Weights of a small mixture-of-experts language model, trained from scratch on English Wikipedia: a variant of Muon for the experts.
Below are experts of layer 10 (counted from 0) of a mixture-of-experts language model. Rows are named router (the router's row for the expert), down (a neuron's output weights, with its number) and show model dimensions 0-255. Each number is 128 + 24 x the weight over its row's rms, rounded and kept within 0 to 255. Numbers have three digits each.
Before each expert's rows: "raises" lists some tokens whose logits its average output raises strongly, later layers aside. This comes from a sample of Wikipedia text that the model never trained on.

# expert 9
raises: "e", "u", "s", "il", "o", "ul"
router:137111118168121120173106115112128142098115133133141128089120116146122129132130112119107129122141107125132120145165113120150119137108122135059091136167165154122120155172134095128115130132152129150146103131124133141112125101167113105145150112092142159140122156113134096117132157130180135127142102165122143135075124147122188138104146161140131134167098149146095099122113112103133086140076096114133113095111115113171144136103160121134104152114141130129196143096094128115129144114166124113128150120123111101150104101101070128160094156172111140121171156086098121103115094130159108133089137148105116175105106141085158127090106154161137152152131137081155168083114125157173140147143104138140131083148096121205127141123144129150148156151142165132120091111158129124111129100117110
down0:107113117137097139107094130132138127162128101127140141142129126170129100070165146157174119143144129146112124149160122170140148104151132147098089143107123118133086166098171159150123102123112131130103118116112155103120147133125123157123172102126132161074103141140118083126137087145103135086131150149073151140095110166127156099113121125149126139097068103158151149149174168124105110114104119151051123146130120117124132135095117111150175129108129141160152095148072105103129144188151103143143104095125101147170138093150149115142150140120146123106107154124116137120162114094121104119134148148111107164131152106135145127126095142108134115134170122127114111137135128154176090134106149074144160131113172159084120108099129108143105131102127150170135141136128129135179094126098148
down1:123134129153163143192093126087123149121133178109139134138132091107147084134129188081113123089100138118142119137085119116134123150142111162131127123140140098133129097051120056138142113107093166126154107108157136143168130116117135150146134105127118135139189136173131125124118149122109156136095121127106122122131140130140119095168138127160090103105139151151138118126119148124117121153090112128116114106161126123140131132106129146083124148133122136117146108088108159152120112102064104097093078107112099130134138143137114121126171177071144129136148124076128129152096117174180152115117091180120123136135102168059160146108119139125156117139132159138155127153093177131138123137159140113107132116145148128125101133117119146099126114130124169142123140126154160134146171148102118
down2:134101149132133140116089110106185127142152139147154149125131125130136142137144125114079108126172151163109174114126150153111154124165142177137172107125155124103103119117163118155140151164131132117067112083136100128162096149114145157139060139140112125130179145145111175130122147124121147115130139131131073116105150153102091087146152088175112143118100126125164096099113132140095155110145119139194166145114127111078105129108168099095104136125127125156129101144123118108143156109115126112112104127122136177138144114145131108135139117110108129103102136123110082153153120116125133098128143119120153120117150113150127058140120145125093088133124128090124142098121074163153137144111094138098102159119109136154130184172099136136168133164143149129075119129120168130115114118106101
down3:159154157132163082124131160133118126127137131156071096140155134099126094172109090152148147108115145121135100100131129115182136145130140167137131128142123134143146152162148108111144103113110097106126105111134088162115110077182117155144148100142125136182128171119119106177143102123093123113149142132129162118120088155132154168102134163144146180141135099141141107109130131115116144125162099133155110128089128135131115128129137121073141086133147101108111155086134125105126132163147137133131100146170137133105147144147126097103115123096145121110115144120084141151137122116117116180097119120123145153093169123145147089069126149115131131111119097099141148140089106159148084106171149142159138126141130135131070134148116091132131075105134126091089161098113186155159135115083146
down4:134123137139111128110130124087132155112104126149095158159107127123117125108098094099125157119121151112080116162159143123126150137143172126132113088147136152149126134095091139140153143126135103073162128147129093123125102163110102134172185157136113117117126093063137136139161130110114160143132155133067143110178147128124099167123148109131104119149132127141151177153126115131145132131122143167135099124125112117108120133122110125116115204084160158091108095089137183110177129180074133121141138109138123120165138108126123127133098122114111127170130163142098128122124115107147101167131150129109106117123158145159166107120080124107118144154124140094118155083129128142123157166085115142095115121107119153188135099076130113124125097132133127161129172136153113072118096138129123
down5:133108155150145113143149109134132131117132150159104156100090158140088138169152177169134133055096125135133078094140120133140128142142106127114173163154081131122111136103132194129167158134128103110125163123092136105084123142124139132139119118112121155132085109102120106158165118141103121122125068164142112124116172129114127094157129150131144133117133110087142111156128164160142090096113122204129128158148112140117117170132086182138155102104145119176115119103133115116090126132128134151141090100133150144113138074106148130125125134151131146120109109124131141116135120133135137132161129075118108136131134126184114123143125112109137090171138088115112160189140114107152101118123145160122140086129093087129160120174150130126117127105126115083073144121158126124125136113107109
down6:131146109108098136095102141143139119140154126156123123077105111166142139109119159118150154101139116103128141116154152136140130131136115119124152098145131132111109175113114109152120139114184125112116152133097132145125106133148142137078128151107107113079128125169124102100115109090170144121159141099135140093144165136120114127153117114098139157125119141092148100154099130144154104176147101155133135114128145125172152184124104089141142113130137117157094069142138116104118142147158087140111147127118137111142103130124158133176155116117122194116132173115054090171135128080142117150142102091103165134131088141121136147162101121109092137127115173133118117177146100146175088112112088148155147157151167100141133116128113097103146147123077106116108156128119152150072158107100133
down7:112116099140156121162104143148154105138117154137147117132131145139080167124159131116098167160144140079082163096121108090198159096114146119128143178108152179135130147148125091098111140115162079129162133135112099099161130124112154133110111105095194123106089136129124120160101119105159129113111120135132144121125188135112137118161113127112159137138120156111128130124134171148128140130113120106137128124132115132141118140123107104157139144180122119101166127135099131094131115165163161183130115099113074149141111089129128110122142120092158130140150110134137148148136139125153175114089122117096185130092092107126144118095104096097155099134128099142111152114120161123061113108124158174153143145122126107135107124146111117105128117141177121077118146091150133107123109093167128

# expert 27
raises: "The", "For", "Th", "Ar", "Al", "In"
router:117151158149125157141098133161165114149131141096105085085116091180115122119085110132122129118119140109120126141140132171089147188150135100096116109147137155160150153137149114144145134143127102101126125072116156127092127131124141169103106135115127076176157164085116129136143101119153156117119125130115128182113163133115145133084090132124133134131142110127113128156135147163081145147152127160126111100133120123141154140150119163087135135153139170074162107130115121124185110063140142115149155112129154141122117130141128068098107156126149110140146111152128136140121144094164132144112120150123158142138161127070100169127109122159101138097141127138139124124125127134109110111158139158154160082113069101105099125133154105088158119096098145133109121089108082111141164166130154
down0:067060138122148156102079104162111140141134095129141169135134139128110131109141150105126144138149192133139099128128167094144156131122103135155108148125099124116167138080133112128100127185099138109083109114118080134144175174137104160144081125114132128084094115152128152112124163123146131155154132159126096128129123112090126149121117168106128138133175148158151129126110152118126118124147148100114107126086108137134122103130125154128123095093131106162126164093129152123105097146109144155129149132128138092108187102130155138161159136118110138092087131103139143111156170163126133153121151130155138116127117136103095089139105158187121119106117117161129116138124109152113144112112139126095148099094130115144192168122145139091131136120135123113116196124138120112197109115123115
down1:122121097121116159177122090128122150146078124126121180089114129137148088151085126091130099132134115129100108125101116118137127053156074130109115183145166114139135159132127152135131169123135133147174098132149156107144097169129094135155166156098158155134118120108128108152082089160147135077135095119108141133097143133158099146121101113148099116108160138126167115107151124109170104138113119130160119119156117113139098129125145110165155130170111073123147130111155094085105160093114104096161118112160105136116114181111177114147121137140145115170110125142167130135141140130151118109191124095132122123179120162115150140132117122113153104138140116106132129144153084153149114115123127125156152105173136141132134123101142107105161110126114118170100139179116118121096128119120096
down2:127144122149117190137131126132140092157177141152136112081135161110188138117129159148139136170101114129087103117109109140138109104159094129077112173123126121134161121136088116159170136137128135131164117117110146118110136125153139137126108135149127159121147103120134134094134086168073103121118103121097117133171119144096088102130092133137112156120114131138143142148126136166108115089112102126107125138129114121100145123133153126102144069175147095105096086154116143105102133121139161137104132170133160137102166150151095162141136115082129127120138139136128125099103123162095116165078112157181136107121098109090133122139150138169200120169094107087146129164107114146131134126146125103162122100109074119119153095155128105084133162151123137153151147102128147144172136135122137
down3:086130116175136178097134146124131129094127140181133141101101140097113084162111112131129168208104119130138163132118138136154133139110091126096097129165126110111100133165119142137124160113148125147127137137140133150146143110133122131097176187125125125156140155100163207115114144107147141158114160156124097109060113073108120136128138133153130108113164149115153137110093142136126097107137109104165127119107137095122138123121117131122151117144102104107112136107122137112108135099133124123107119122110109096119140090156112144117116183144168076135102112181153156155089133121148148114104129125158133128110097142104178150142119120154142146103111082133083105146106117142109181118126095110130118170094118158105132139142109120120167100113111144174189137113154128141095126135108134
down4:122096111188153127171079097153101149122116136119138132172119150167114150108129146134116134120118117132063113119088131130119087144125114144137125137104121117152120147103148114113129160116126079142099133142156130157121110124131116112100139153137113141095153104124156094112128112115100138170111138071119146135142130103113133123149091135104164152143147129129101090142118127122167102142152150123118096162129155197167138153117091093108139165055096137178117146148098128172085136107086135123144142073121153099151102128139133141141108104102113118124126132155123139102120130153133160126144167135090140116161089087113147111105115143157137127145086093137150115104131091173133140125136162121177157128136157119118126134188149136121136141113115122155142111164180094137129098182108117
down5:140159138116139132140093098101110128141123144098115093150093112098137104132205121122151133127149137092137140118179118166163147121136124136138152109142154111151130111163144112070109139133115143083126138152136162162139165124115091123137107119114150171055117106144139138177153090124165128138138114077126146123087143137075140169179090143116119134141137140129065148152152086086113134122135122123087098125116142175116135106093126101089109129140119112114146179122133148131152120105144151146150144189080126154113128144146105125137067123113148158149142138137125156143106118158054125133152116138080131091155147122149144115113129120135122154134138141125126154147111133129124139109164134133135059158122095133103151127131110133106145097155114139132126147118112104125122119097133092
down6:150106094143094144104158111137112093119176112122164155153109151163128131125106089129113138132112117090132123156131080145153151142134109141173127129121129115135108137109123136101123133184107103105114119123110141098119123141109165128096117145162113138140114134119134111135164114156141167083108164121120136132082121112163112147125126101129145087108167117077125196150130141135143159123149132111155140082135152091145131097090106103122187153103147100132129123184146158141131173174131166119107115139065121095125104102124123125130115134073137141151156174128150134128109165154115109097104128140114153108145152117105084125141127118136156098101153132128145156128108164102143122138145147129112066076130095121136173165143121072120148142123136153078114170168114117092133131128139128
down7:103144131098164150166123117091124125109122107124101084097150132123099117126139126142115156168136137145146138092090133137184153137160097127159132106157110167114116083106147127136132174156144149104152102110180140130122130117156140161157102109107189106148130149074133143116125128118132179110114072155162136139131182117111140169130180104080147151121122143102102170107166096144142125117136184120137117159084178089145164097142129096113135123155128139165132123169094126141101122167112124129135093129142123105105109128149119117103099155107111139133125095110125116137116113137130100145163128113157128126150104132155121128112110107141085178112169112096133122107095084146119113153123133095102141139122142082114154143142119132154112079132147144105149153073119109151146125107111144

# expert 22
raises: "ine", "in", "/", "im", "es"
router:145118150112145132094138121122134130119126164119092127146138176159132104131093116129098091119103104128092139109142131095107113106141145136095127131110131120182161108172105139100121115173165104132129124170102137116140102087115164141144079114128140137156116132125121158156102139113148121081115163146147117136191120086126145157084150112159151139093175144151132097156107124142133153137139145119129168104110136117121133113150113119099161133144133087145186109198108102111129146140106155094098108085104130143132162115129149158131158170140147111133110132157123125127154099151145106111113147144131097136143140105104083119127113138148136080085152173096123126088086100087137095185170166091155119128144109132128136149086145179154134130153135113140128124136092095146119097108135137
down0:110134123140105135118115113115110138090098122109111165146124111142126133070154138144164132152139150122104158114169136088168131125193140161152109128120135110114116152153152133101125100138113078110110088133150099097174155121110132141105151163138126162128100182145110135120090157134144148103101145160144146170124129162113180165098111120125143107107151100111124147137066122132127094090130140167194133166126120062143130152109102116176120068119125134166090136157133090130169122124135117168107122146176152105100164142154145136134157112122131138168126114119143123142133137086123122100138151102138146133118133157104103118140132098101134139143145106137112122154092094139098122149119115153149180099098161154116109124121111131131143137119156091135114138115093112100097119076100124
down1:145094124111172159142153117158148096148138118145173133151146157103130118110148139114132128116134146172099153137124152155100106105133129108182147133082109125162140168136123110092164174123123135128149113158107109175132144123156141129098172111134160097102145133126120092143177150117104103129094119139164130110135114124102140104130096131177125099144115145137103118124106183093120149078088098109123106083116138132131094129137129120121137162098154155112111134091091151154127121116125108126133145132153174130099129146128074144178100102154109150123099103110111110113173119099148157128163113113140127103125175117138140145126093103094135096094103138143133138147114092154148110083109131146110181082175065120158058134140131146140131127142132132098148149143117158111108109118149134
down2:132154093123098109099123099079117163152120108130138140148102136101111149104166120118098100135141087146121101137184113137116140154150101099114152097146161118165127152135109126137135142141122113086121132152122155113144156111152149126146119152131115113059131172116132125196097151118124109113127163155121151119118112162131117167117211129117119186132125120172152096102145118136139114149098094158133130127091117143126180195128123131117066096111185084124135124151162083108066136136125129107115082146132147145155083109199131104118122119151099150124139108139120093145155142167118107120136124098122117106117137117127112154129124113139119137119146169136122126110145122122120120149118084109103137140115103138144090115140106139148131177118116136141164128117095100133127135116167110
down3:125136110082139100162173149168122113115111125132145174144138121168120073150159175176141161123123117097140117138103131116098186146096113134146147139081122106104119124132072099103111150126093125157139119111083112146159118143108135147104108136122133134117122148123133142146111107123106149122124161090147142121158130112108130118108111124118110156145107116143116129118094126155110119134141117109100163096094168137114102133133157204144197176108081165127106092172175134176081139138116131112129133105151093127124168140115097101139114115145125121134130125155094099101133115123133151118108150130098112124142149106085139149126085093100142097139140122106178147114138140148135106114106121106168111169151175071125160147093106126129114163155131149140111142152110125161128156121155119
down4:125141126142073100108133135150141141139127135102127156145121141145145155159121155127097129126118116137108168136121149105107116151098144121105121120125103118155105124161102088121130138161141154127124127116103197144148114146150136078159129156136166158102159118105111147143116134169157147162096119114144135112092171125142179159086131153098142118069118127134143147150094127135112117126131108152120131136089140140127103127087162111067181136140090109110099161144132140129167120139115172091120112125169087107149103100115105111145140104134089103136051105142124150138106069135137130092133148107072140099142136142152162148099151155125168083147119151146111149108110104064140092175163120128124105164123107152133132131147138105160135127123168123134114087130107116147127119137142147
down5:150122129179074116140110101121098113127130114131142134137131085103108138129098136113141109066137199161122162104104107131125131145159122115172099094105135151149124115140126129140125098101169096145117136129137130182100150111079151104138105160180075140117128146148114156138133098126084101128125071159156131104125150140119154131123112159133124083135118166117138112108152101113093106130133142126154103147164144106154132122149105105123092146121099111089138078139110105077127090147122132107101107150133104088160160155186123099162145054111136154142117139157177130125121135145117160114134123132111115141149134107134160107120120148142177164116126161164118144124111165132124128109120131104148145139157105137137123161112162137142131132171150117124176149109142120173097099110133115
down6:122110155125111109111135137082102138088113113165131132105107118140092101156125118112141126116123126117160147121097116154128145123088097118120133112116129133101144156139131140158129121180135145103104111129150162130133135118113064126081144149112098115107134138134128148122138158141118141116136123109072149154131150143128140136110077127128108129123149183143120123146128131150165149104109106153123129135135128129220104104139126142096153138134131108121142162095136158124115171108165169129159096152150145145122138103196133170135140169141103119126062108164156137122124100102122125163132116162137166117110142152094140183112164131099102082092122129114093122130163112194150123109118130159165104142129133076099086118122123124126142075132149107118133117130113094150072101118179107
down7:102143124126131127115099130101110128127086124092169138108111134126157123109121129096129132116168130088134141070152118113156108174127132151110116131129116128132115151099170136134165181104136100158116188146083098157152148117098130115147132129110107081171154124179136114154130099085140125087147169103112120112131145182129115147144137143167152114093153143120159085133094116093141112082146159105100158157117179116107100107138161126131135114077118155154124120096119116143088133139141160159143129126170124114157085099119156116133132128061136129127140186095158128123120139106178133132159127124129148106100100166118163109133160147122150127136098111118104142144114089125151133107117126130147124154123167127134148098134132107157094091105143128145134160112067154111126115098150131

# expert 30
raises: "\n", " ", " in", " By", " In", " There"
router:130128168127104126163138147145156180104140161088089169166093144167163131152127136118147153140128154089119115143086121141133078075143107152136176111132149120105128141133119149109106140096144127137136112108171119105170148132125155099176117126104154118100116113164165129091113119139139143088124151121116128120134127137092127158184151099122093102142126111129109107161116129118162118109114137143095161149146121117126159128110134148149121104122155098152128189133091143143101125115121160113125124137142125094095170108133147125152131120100097133090128124149130091106079107115086121109125163118203089131130115073090154145111124137173129155145158122089117096129162143138098128159186170125117106099121125138129120121148121128091144117108101102157154113124133083099150106129143086
down0:142103144134128077111138121164118139175140112132132109126146088143088113135127093174125175115157098136105139102138169098096108116126164143202117121126094122160147129145182107095146134125126135104123151127167105120115126117152115154141117105119132160149126124095135156102135118129158144149106136118160161105096114136114130143156126123155124094112141077136171161086096143162103123131126136138146145141119101117105162110125123098124084125153107109173118129099137152108103144140159144145134140090144112142135140066115140142096129148107150135121108157139129153062124151120128175113092156151130117156150131110178097104087173102130118095101118140108125127124115156122127167138147113175100099176104130128132067085153129110147116124133132135113139100167171099112127158103074105
down1:132084123158142139112113085105117120121075116101151158144149119131133133113114094119114123109121163127114111098124137150124098094131125109135116154129119155139133108152162128155139082184132138158088130176174131150113126141151163183082145155106126173096134099149144131141105108116145134140091156130165137124155106132112135137159146159160152124163154137150155123077158130141154136107105087111158159121126152139125161130143135129111106130076129142098108138174077131097121145150145138148131111111155126120082115098162100096133081110122129118134100108144098127099078123094118111136139122169099134136153141175110114126117161122112101152102148075136143159123109119093127143136097144133152068150122108126068132113145145145162069163122110142122157137136162108138120176151154098
down2:150151116121074119155159139124132138160158136147145143129110130214141113173103148149110140134105102122142144135100138129134156120113128150165103144134138120137093115105135072140201140154167128108110159109115152090127143143097095116163121105110111126138144150072117101173120137100126082145106144098131093126104140114103144087115112116098079120132113148166153103145158173143147130133131141124161127077154122114099134128119120161155163139136132178112099111130167145129136145118146135113134158137113106138138141132176161116168153138128083127127107120098125123099097141168097091142103136094185138118137148127090106102151125145124111144135116098098133092100118096142102170140118102129103105133143137121136139089094130081172138146152166155105144100094127105122129129119109172
down3:148156164113123152117158123121170129119162137087125146131129158118141128125108137115131106128148152125138113103111129180145118139073108180104096128128080143102142124136171149108124110109148139160149104097139133129100112155163169120144081126124116093134085135116145147117123141146115155176154171147109150130157114105188125099105153144141144155176134128143082126097128096096136102114121111132096140116174141153128179121139118093153135123126137105110094145114139115145111079119072156127123148129111110109149138126141161095145138081109101131095131077150106137158132089146165114091115146105072105082134095142119124162127147110099179137106118120106145111153116149172130139122155106101140155100177121131131156135154129113136094115113099091150144101138125140168109133133109070
down4:123113151170126135165118126133044116074112111190115122147137127126137106143120105091120141144087125104183131126121138159120124118112140102140100122104140159136145160150120113114106149102117134151156117127135153110093135122166098129143169095158126147193129157126142197109118096108117096121151154153120120089110157136131113108105146097183107117141133125107149115145137137088159156098138152069110129145132127092153078140152138127137145201130124140111116143144151125129127102136110119165117141099136117132116097127124116162126106136096116127113127167105124128119094175091124114113135143092113141156076129155140143158134155169120144119147139164165081103117086126164135150141102140137123102138134084138092140127118116133163146137142111129073149101103130139133120125143083078
down5:151116148130115152125106171111146097122145133154109114119104121152122147170156119142140092146144116161152108138116111180137103070119135118171131161116140086183086131182153122134101166171125106090128120182157087129121144152119123105120086141158141154132091115099107116114077191128110123095161107122134111094117128114125153121149165140085132156151144148137103121176137112117120149168099125131140102140143118139141075084100122110116177113157125138157132137109098169142141120089168118130126117116108158122124140102099143107125110111128113158103118120137126166123128123117151114127136143163099061096129116115084150133126147146103152154063137154140153131143125156144108127149124146104149118156108154130127104165121137078144103095089114148132124124151122106126122133186158117
down6:134122125132147121122143161122123118161071157113124106153094141098167095101096127118159111101124150149091103134157076103144133085149123164110102132125124130119146114091162085133155103144090158121114089149144121117146162092111111160160136100169111176123092078142125087116129166159143149130112164147120129126142116104140162140122129156130146133161136108116117127067103145113116179110112149116102170140135136128100175096125138171106188186131157152103161138062145117081169112138113140113084143105120141113155088108126135122100150147159092104131079073154131162125134151152141114165114162131157142125103107106094135104157130107110121137116113126123150106180100125103115115133094108128121155143132135092152151158121115133125134127140125141110130127136129119143124115141146134
down7:119153140109111155126127154129144102134120139114111135112117121178147101126167156120136101147127102108127095128111147144098111140114143138131152162134125142126132107141082174140131123080124083112116140168097124160154137079162125136107175155131158115130105142139113106138150158144132127116107126137099108083135167120116133112092157159191118093129140160114139166179110143143125133123112091171136129110138158112177148086118122135113172089145175067167148123175114138077128154086135116130133145145114118145119174159109124058105122152142137130112126130159122132088176119113150118149150116154128117142132127128144146107103093102072136131073143104156125123124136158126136106096113083136100120127122107132126129150130148094104146116160103152130108133136054172096148115154127139

# expert 6
raises: " the", " ", "5", " that", ";", "-"
router:132080144148183115148123075153128126081121085152110141132100127150087116118100120138123128160126104107119120135162135123122138092149111084122193099145122153142118134107104124148099127139120156163161139100102136135105094106084155120122106152159131123163097174128149135140170085080118132086133134135131131136111125114189135102120127151099171126103154113106123095139139159162104136122124109104107135121115126167124143125144104154157081110129103138125118107124153141113073164134107104112132185142106158083132159119100155107129092112108138158140131124108087110158127150175130141140134144126180156087138136126086160125161129095165167109092135125141155117144122146127115110095065098166147101131130137128154147125077151150159124130132145118100118154134108142165137118097126117
down0:130104132114133125126128125095121121114146119105161144131121152169103163145128154158151124093197132147100129112145101124168114199139090094084094145131145109153126135101111113117124137122127105134104118120076140184114126118147131137173115118135101112090156167162099073161141131129137114110139147128147117119130159105128165111125145166119100119103104135164125127076106112127164121114123135131160131131141159164137134108143077122111126124101117167147125161135121143121145085141125175114129067140126110155144093128173124118098151163084147163078124094152125098121127124082138120141114154119155137140152111109175114092139097107111127117140142137136129154165105092168106123096098078118144162119144095131164115114116125158148153139119128084178107122106149160160135102118132171
down1:124140166158150152133136174124170129141117152108121134162138105130106172080153148161107172148154091114125147115144141109169142099083146115134168096146150128132123137123110138139141110130106129122110103144124116152136152137139086113102106084120150121098106105119121155082135109131117150119138130083102097140145079132147125104140101127139125115098092112137099084109118114120183098131122139174121153117148164103152082188139153156094170150164091152146113128139085160081128131116122112101116128135085134156133073148164144138123131097127124137115108152191104122123152108117139113144153149089111100125140125104099109113108131114110117149139103115078147185129132154144129167155078154146150095147184107111099129131103135142136098156134122170150136144096140107116148092148114141
down2:080165144116128125101089122135113121125105146128122180142144135131151131111145096142116104173144132175137130099106129142127162148111110154130120106108137125123105157135085132108142165138136116092112114124111132154098119124139127163114111127117121115077124052106122091103134140105165114088148137196159123106099134127122122144166152067110139144141129110111117094143102173159114149105123097122112118150106103121106089138126159161128085145172132192104134109114149135160109124091116155140148126147125143118125074157167162158128129101128174101128153127136120083133123121122131151136142129131131120148087131110163181103119124143157157157127155113168139086130111140104140142138169165130170078149114169101150068123121122118160119151111158100145128112073100114117143131116132138
down3:110197098091159083134099152146109122181127110156111157113133136133137110087115139119118115134135133120105158162120157111142143130140106145112130114108178163145096109129127140140127108112115140090152177133136095085117097116106164120109128125102134132151147126115106115138087162159140078204138120151166164131112136109110135116157128152081160152113112120117112135128117155116195113143124127135139094134070128116146139125113087082113123094197154143086107141138159134096100128088146128106080109126139112142105117155140100135134140109121143159097138097120131136164104124141103111158124143105130109149151119138104114134116155135131101169117096146117127120147165127130113116146159092080153129118146128169108104160174135150138159092143159156143085122102135167131154153144090136
down4:167111145121103123119118149152098139125084153108159112126123127097142130143106189144112158147110084127121147122117122113113132140115107135122148093103126111124109120111120118131142149145140113181134158144071143138117130133130124106128114142164099099111125107147094123125121126170105175109174108101141089147091120151121172156128097135117105149146147133098108123163126144116099146107097128119141138153157095115103054144127150157127118133182144178140115132114094115141105136118094145152136098124179144103142094181109133122144168127149125127149180148149161110142141075127156141083122126118132072131135151151123103133113118148115163127113103105119128146149114104116123163130130104162105150120124118141192121140120083040125127153084156170151098103103139164136131165103113148
down5:155123107131121106141140100125117107160131081096152134183174148167091165117097097132164166092136098139140173113139164077106119142130113131116177176116132119095099159099108121148159108133141105105151019139093088156137101102150170140104174132133108129160138104123126131152122113136171167121107109116105106133122161108149146097148145137095140156191156100106151103155117138123129094130115141116144141135104108143129151116130115139119168130112148137090119149132134135132088120117109119082089140096096108083150108116135105145135117108127152138137098118139135143112092168139139151140123105139129124119141196161121137123138159135094129155113147131133121137094138137121153114119165136139100080139171112118116126090122147116144155147133074136150130142099131141116154113119132123
down6:125152110108094098175176101108118125130117132127113133139107089127107113103160145153120155085152126103098088116147196127152100075092100115176149153106118131084097107138122148124121121136140122128130097122131123155109117141132099071142130125148104145128121159159137122131154112096103139127099158117150133118123114102115110185177130130165106112134119154161128118124136108132104137150146105121122188189107126160097129119092117142108106142133145164189122102134118149145114148121121093108121123102126124089158121127144150113089168140129092126112105101134128168158140117132131127113094173146156162127126144123134098140116190170156113170159116104129106133131137139113105168128147135141164087097122133148121070155120121126145157068107176153142160112079109145139120125122114132
down7:098141149151161154105119145141156134127158138146148108113170110147132157110131110110127188117146117116136133084133166160093156115124164141117130138109155089112108128173163128146108119126115048115110115184145135072104126115116107083131108137111120135125105114125122095153113141101127160104117128117151136104110161102114106151139103100130116126136103140109148168139123118111121070137111108164121129161118138125139144147113128126147137134127121123163111102141131145138149112130154129135117135130134120119132157141135128158122078095117116094122117159076156148129160088104117136126134106137116129174160123120170076107146157083151134115149136113122076168097090123120096143132108136133128140098084122141164087126081172155101121138175103150092160187111092152158159196162137110

# expert 21
raises: "2", "1", "5", "3", "6", "8"
router:114150119181082120152125126117136123116116148086102135163156133120126104143089119093116116131125134153139106127131133115152140117158143150062083145134144131126164136161151091124128155132131142101140187133150143111127157154108147161122156130117099150144116109138109151089144093131103155133153102147164112164112113142149157100120144131096094072159161126117091146109161112151156101114107124181147115092136137122116131119127096132118139099144101140182164143109182134122138104152143132164156149123166124141139122093109129079166121121122124138098137157096179103113149105125142132118143112154146179139099123112134139129144119088126079110130116120122108092135082165155112082140098163087117146083138099133130088147098143174130129134126124091122186123115139092089117098121122164
down0:104110120157109155139093132150135123119125135133144143101159119104094127151116140138149157122136161158181136141098133099172112102144115119082117123133116147183145133110101072086125125141140114140139113110117140156155149147112141091169118133146085133107115130154110129123133115072108166162155163108140158112124089152167113150131147131127136121141115163116187158104104169116138122111086122137105104155132143118124156097106151142123103097146118118084100159101109147109090176167121112131145133115168129096092083084128123153092147131114126150160135066139131140126077110121130126148158114141108124068145131129145130093121127062157112123087101136119105132126108112140159136150165170142147147111146114094139165128158127120154151111095144170167079153135148102137093139141132118
down1:145123119096149146132142093106161065144134136145166154146084166102133121117132083134149109172148138146095118129176146167138105133157081174115102069118132115144123155083115185185148146138152153133126140131128111128121107114140100126149144124127133103119104104126158154136072144124122143116146126135167157108138151105146140130145109089172092165095086160090119081133162092158087095118133139087105102120155132073146099139139142121162130163140145099117138096112151141135137099107113146107134134137096113177110154113117157122130110146095133129098161153152134135112133121157116129130066116124131099139123134116128101170132155146101123097100151178088135113122126136113149091143100095126145113131155120129121131101184134127114135147115134125127110164104117124125148113144087168
down2:130131088147153119103146108097138110174141107105096149113115101111119112130148144132132121092125103166157164133109109146161132117141092101095128160114147158153155167141129180091090138073139088082111145112159163112190150085097151119140140146087127108162123140140138156138117121155121118098150164112145120137097129169168145127112164110137110105164152075142086116140155128143135130111157130139109112118114093182110110135136140147129120077146138106149118145099112088100136141089090136136159141159146156104166130122121148123062165117154120089127126084150120150158169112124154139119069131128142153137114126126127123101102171120091127157133150100149094101095113088115107114137164112142097141129135134142152132106143146124180128114159112142114103120112128123157123147099157124
down3:164134133128120119116140133159134120120099120135129122101157123144137131130105086144120140179140138110139135149102094161142145138119143162132111139120165101151109170151167077125109158124124124111147089148084086125107145149105121120138152085092127155154129122131134163095103123123099120118142100133123091144165138137129140112128145073109139092156105128157163163099158093098111132168159140140165121126138133117101079118136173147116141095145112124131120143154149082114150121146107106119135139096101156128145119095133108157154136128165118159130161128122201118121136130131118144113095136091096141073158079190110153149118094096158148174132165106136128057116148126135081119171116147137126118098117153119115111126141122123167153125059099101140142102079151130115143132158121128
down4:130101157134125151127118117140152122111130127104138104140149175124119125116137148121120123095108141145099118197148123139164094106113140105138148169124150110163142126121120110100140165165182080107117156141097082123081110118126115159140126127143159117113118141144099094108122132162107161095131071203121136148190147097117142158101117125140130105139134156088121111128088121121141160163127136148097101145162103092149128124122105102116080146128139081150150165128122114133131100097070122121113115101119162136107110100133141102139099155136104118145110141105108136104129141130123073115187161096120134154140152104119142109147148111140138178122093152120114114112121161123115161193108111126199130131110127090122103157146134139150137124106163165144158133148154145123144136153105104
down5:131142171151098120108114073131138139159127186156100171117103122106094135128165129126150113142132089121135103157140095141125101158112157198099152121166122149123112158138119143154161101176114097139142130110166152141114097145117126104121139096064114123096151136122129132123095125117135073116093122131135120150146112121144082154120094131149152099124099126126122101124143111154137142122151105151149107161096136143107136075110149154115093111106101130132103131128128145115091148158123094126154141145154095134144116142132145136151187158175156142075122110118114138146146144168156106163101121148129138157097122104120162139119112107109165136145137147114149087083120189100125124190115104110125127077122106107161100138108140148136105097114125126143118126131142152188122111082135114
down6:153108162137085149090138146104155094132095129121099088091093110127173103141113162154154189100090136101104128118139105137126125135134108163126093157108126138131113140124117160116101075150111126167159131109129106151093113113134120128062153120129156192126126133137159112147116140125132165127107129163146161173104100081130099129139161118096130107159134139139156101087125157151154132115074125106105111140090130200116140125116121103156103144116108129113160072155163152099121163123129142114088109096100157119124128155104153123115104139119113093167114127118130134141161139101146091147102111129104195184147136138140114159136108146165135136133146156142112143113123160133077148115124114155134155134077133103094136129111145121123153132103122149119130156137137164143099122126128133
down7:138166153116120125094104153117136120125129152129147144121103140118122106121100169091136148154157155130121062094126155095086176113089112123147114147133131176140131147126122109103098093129119152164143137115191124108182124156113136152078142088127101104152114128114114155102109122120086120123158120167129136133136103106132149139141145109114141171152149123089155142119105090143191135143094125115138126149153169112099122121134124135138145134147159133145132140105117144146135134127121137145114138120141077150126108087151137111120112139151160096191077093077143153151123105126124154066157102121094135141118128139130100144117075101097137121153087089153143125142079104147106145134094158132170103169116143104142116091114111142183135127157133108142166132119105163098157105109118129